python train.py --n_layer=13 --d_expert=32 --lr_router=0.000507 --head_dim=32 --vocab_size=8192 --norm_eps=1e-06 --positions="rope" --rope_base=10000.0 --seq_len=384 --train_tokens=312100000 --steps=4763
Below are experts of layer 5 (counted from 0) of a mixture-of-experts language model. Rows are named router (the router's row for the expert), down (a neuron's output weights, with its number) and show model dimensions 0-191. Each number is 500 + 40 x the weight over its row's rms, rounded and kept within 0 to 999. Numbers have three digits each.
Before each expert's rows: a language model's description of what the expert responds to. This comes from a sample of Wikipedia text that the model never trained on.

# expert 59
It responds to: Second syllable after St. The piece right after an initial St, W or F in names, such as St-ir-ling, St-ah-l, W-es-ley, plus table pipes in sports tables.
router:543557494529475489481515495551526514484538518510510507554527522435445508510550505527537474481605511524517596497425492526529414487421532559551494517559460551444539472473475500516442527482497529499505552539499561494440494471386590514448501488506495504517499526461543475442434495490534465452543495563455497475516496519424468487458483552450449456492518518486480515570457459514499597521471516511494434513516563435524481530470413479506493527516430474459444505500508534440490501536483483527505427531559415487411475481528424516433512536527449466541472441456521541478523545465485488549
down0:502524485498427488516488539544515473536514558521464538525504427615488518523507512516507422530474517439409509533461532539475527485558506477384509480480481526618480503542517508472572481515525441471566464542479514511504492436505469506475534520499405563480485494523467451473510450430477447520452483538511490511484460454522525543459483489468512515537426493560529530521544561466497559430543547488474493504509497491433484502520525473484470523433423525451512437507494456527418514514457500470499511529477504496573522440545423562508452445514510543542505465557583477551573453494554519570
down1:577611510498401504473561481456509510549453482534509513462505467482555550498384529513534508503474528543500464577504520513546421561497542533422491461527469459511522497429533499517457443554492530495546545480516529565548536534546449469520496511503557489477455434478523539452478559455488454476511475515478581495551550525586531547506393526484438463516443498544516487480475479530430514453465471437516567449513479494519521503487486523467472441457518530542494548521569469494435479422513466486463459440485514510560540477537507434500494455509548464565477498484486542576509480485500513540
down2:510491402513512560523500514400515536440439476539507398561518506497452539494407536533468548468482515538478503524486519437458534406462568479449497449521538471548513559478519483504522490527479497490586463504533421548500538477543437449501545490387448572517442464466467508478521458441525496510469472537504482500486493464454509493467437487535523560457475535436512500505487540512498538490539491518560534531521492543514445583545530575534438514537548498516564448457507488560554546532519430484543533506506533487495492478519518520507501532477596513456479492534446475494533438569467466549
down3:555561497605436503445504563507475454489519544499591490472464488462506432462492494475453521500513491468501491520491495460555463520477444540550505508521480461547471607512504482498470453412486543521501520530467498468507556462526501508495527503593573438518547601476476439494560547594455462461531458558544462533453549506527497547449521460556497485512503447472487421530504486438513465587552486523500511544531469422513481503469457472523550407444528526523527490489510500480508579479521458542493521501470440561544414490469477473503454508548528507443483470549494497451418468479489515487
down4:571410448472489559485533460448521516482446518498523462514491483489479465387528517485494412470485449462459494534490487520486520537572523516539573470543486449522570478555502489463564517484560429453564478518474511549505469474416545527479489530558499541447501522523514517476463518505488375476449429557490405487553437455455528481550479544537546481518476498496543534548515499483454499488530565525386521519487471429501513478533533426565481462514533490507512473460471549510572491517492501546515480460539549433496552495570488506471517554486511501484508543550560508474523538527541421504
down5:509437521469514513467528462438496530474449554493531532447511463486503516462442520484499582489434524525448576478553480517482557514543518503514506499575494405520508498526476439495518528527532482479501438495494489582536501443540441539487548463502479463515519526514503449442532515458519488536438484387499480524455527496499509505518437461498550447438502452451492553410553466566430517513525485516476565472522430521519529445512476478502517454494517542513522555456507526468456484506484472559452562489513471549468458477600519463520437497576473577491498523620502521539560560433505590529
down6:430558519497505462408533535435428419497464569489551393438529412427486492509500495551487567449501520453506573502557483515501539488529438505458485496569505529491455467518514446449494511553445505419432506457515530519527515555449515495558480456535458469542530422469563470518438481478469549495503485447520463498423568594529522492475518519536451514562433545504514576506525507510506483522485436573515509473541502538497516525535526504537488590543514529447486467498509510541495527533529551483520483507435535504428525494484484492462475499495502487591481460505550468550477508528554529466
down7:421513472432485528443524547437545491493514505506478552543482470577496512517458471497566418464515388480489572525532421503531524476486559546530524559477464501564473565476481509540481481545545461574507513550482496478456529494537451537531478465560438518568453431499553523497557503526559561442468446538457555538478520538492442572501486458486502456512491506498451498439497443482511509560473491489429496555485503572443457469490537481503548430524482458501527472514443477524449531479509505459607538473529465539494545491447534486413526547471520491473559451504462511476453486460573516485
down8:486477472515502549514506559543508524414527538548459466493462536523535507496565440427492435496534539510575547480496489477486475483488522462479465480533504482581538489554502558514544495501541507499492535502502461533544485507520459506493491551476452451491546381473510483483521491564517496581502479516503472534525378547461547492510517563532416508480563519464457583543457530485545498497517437503475608505493532467521447484460511554492451536579470396537442534460513472490457512475503534532517444509465483489484520561499535432474539530411439420467540509460439514590498498471540544485
down9:415563450463538438524562454480509452522544459441493501463521482482447513515553509570491429462468478524521466557428521528423492526524471436448510520503456544481506522499502495479455477503514486492551495501467520526548508496483512478459485494522520521442506514543467572446385537523531453514526472508485485590544570468420454471529469492554519493512434503483517446555482546510460446540561515585480456462506543587482493512486501531529488471447573526516484550538525524480564462546495439491514578497466569564469505474479557526485461516417484531461520469459539384526539559489520459541
down10:542528522500425457478523492521541519564467493446454510573540603470483477515517439532501504504577518457482574475472509467544598482462485461542458500519549510536520482514441533557453510515493462528469438525579555499463447503444539461502525436517565473490496450480474490507540495468595538528502478472487473585437484486494493442447461505511514562505551510504446483467480436551469466518566486475482492549469399581491530486452568476596481528514433500530459499509518416520524525491515534481527510508499536480514535450520480489515487488444447478484456472435558499527524441462553465612
down11:510516447479462482499441523458538527541481543477580448523507530497492478482536457471467500574401528496467462465470444412495512548432501483460453572429526470532442531485489488479477486488496554560536519489588479469566520475489505462465517467542508502511465578515442498493428521484477562437427435532510523509437503461463492514586457568519455561518461478502461533480510493415553511457509476638511510521494507469536476485511514503500583499492560478520507476500519455564532558584585459457570537500498538462566498481474544529502446498488471478505480523503481580515503525525564472484
down12:430518454525548519488536527455478447482489538433519532467480505520513444533482498466536510506493484501429494498524505506496531513536534436563465473489523546564474572435491518438425494478510545503447417485557449447484509494513530528498424514430522491534505512521491490551522554491486507524557501505472536560547491539452521469484429562571530521516442526503503474468508533485507488420553541578550523531512506500429532467444514498576557476586454503596468508470600530554430472364525505463495502499517443497575517489520448526468526428483565464530431486503529461462478467474486456505
down13:470486469460487540522501508505470416528545545502513534554546448497504489525443553459474487587492479546510520438562427579565487441513515515494522439551559562506528552457530530501560473485482512493573451488487477477476564480467471565472514479545438435484534422523456456482515487473539478498478499490549476506476459491594440545549476467499499474560503431455436464520545471596495498501473504511491447449520459602547511486577552476506524535392542525515527567509437517452477510431508407531513499514453488473534477490478532552491501482473484485590506474461535533518430494505493456498
down14:543459463546493517550545517545470478478530486489572523521480552439505540439479561477476602521506496541438495506490584522533427481479430513496472526423490475507561522515538517501508508513482563479471501521572534499489528525466573496471546594571496538415459479435540557574450563527571464477537457529466536428466516521508508522493498503533436444524529549515426509567444484484569418552508546533518453491494450492496453523497528495493502468521464493525437485543470465516475539543494493465409544477460450533510456496497436428426457449487437510446488510486486522508478490584457495496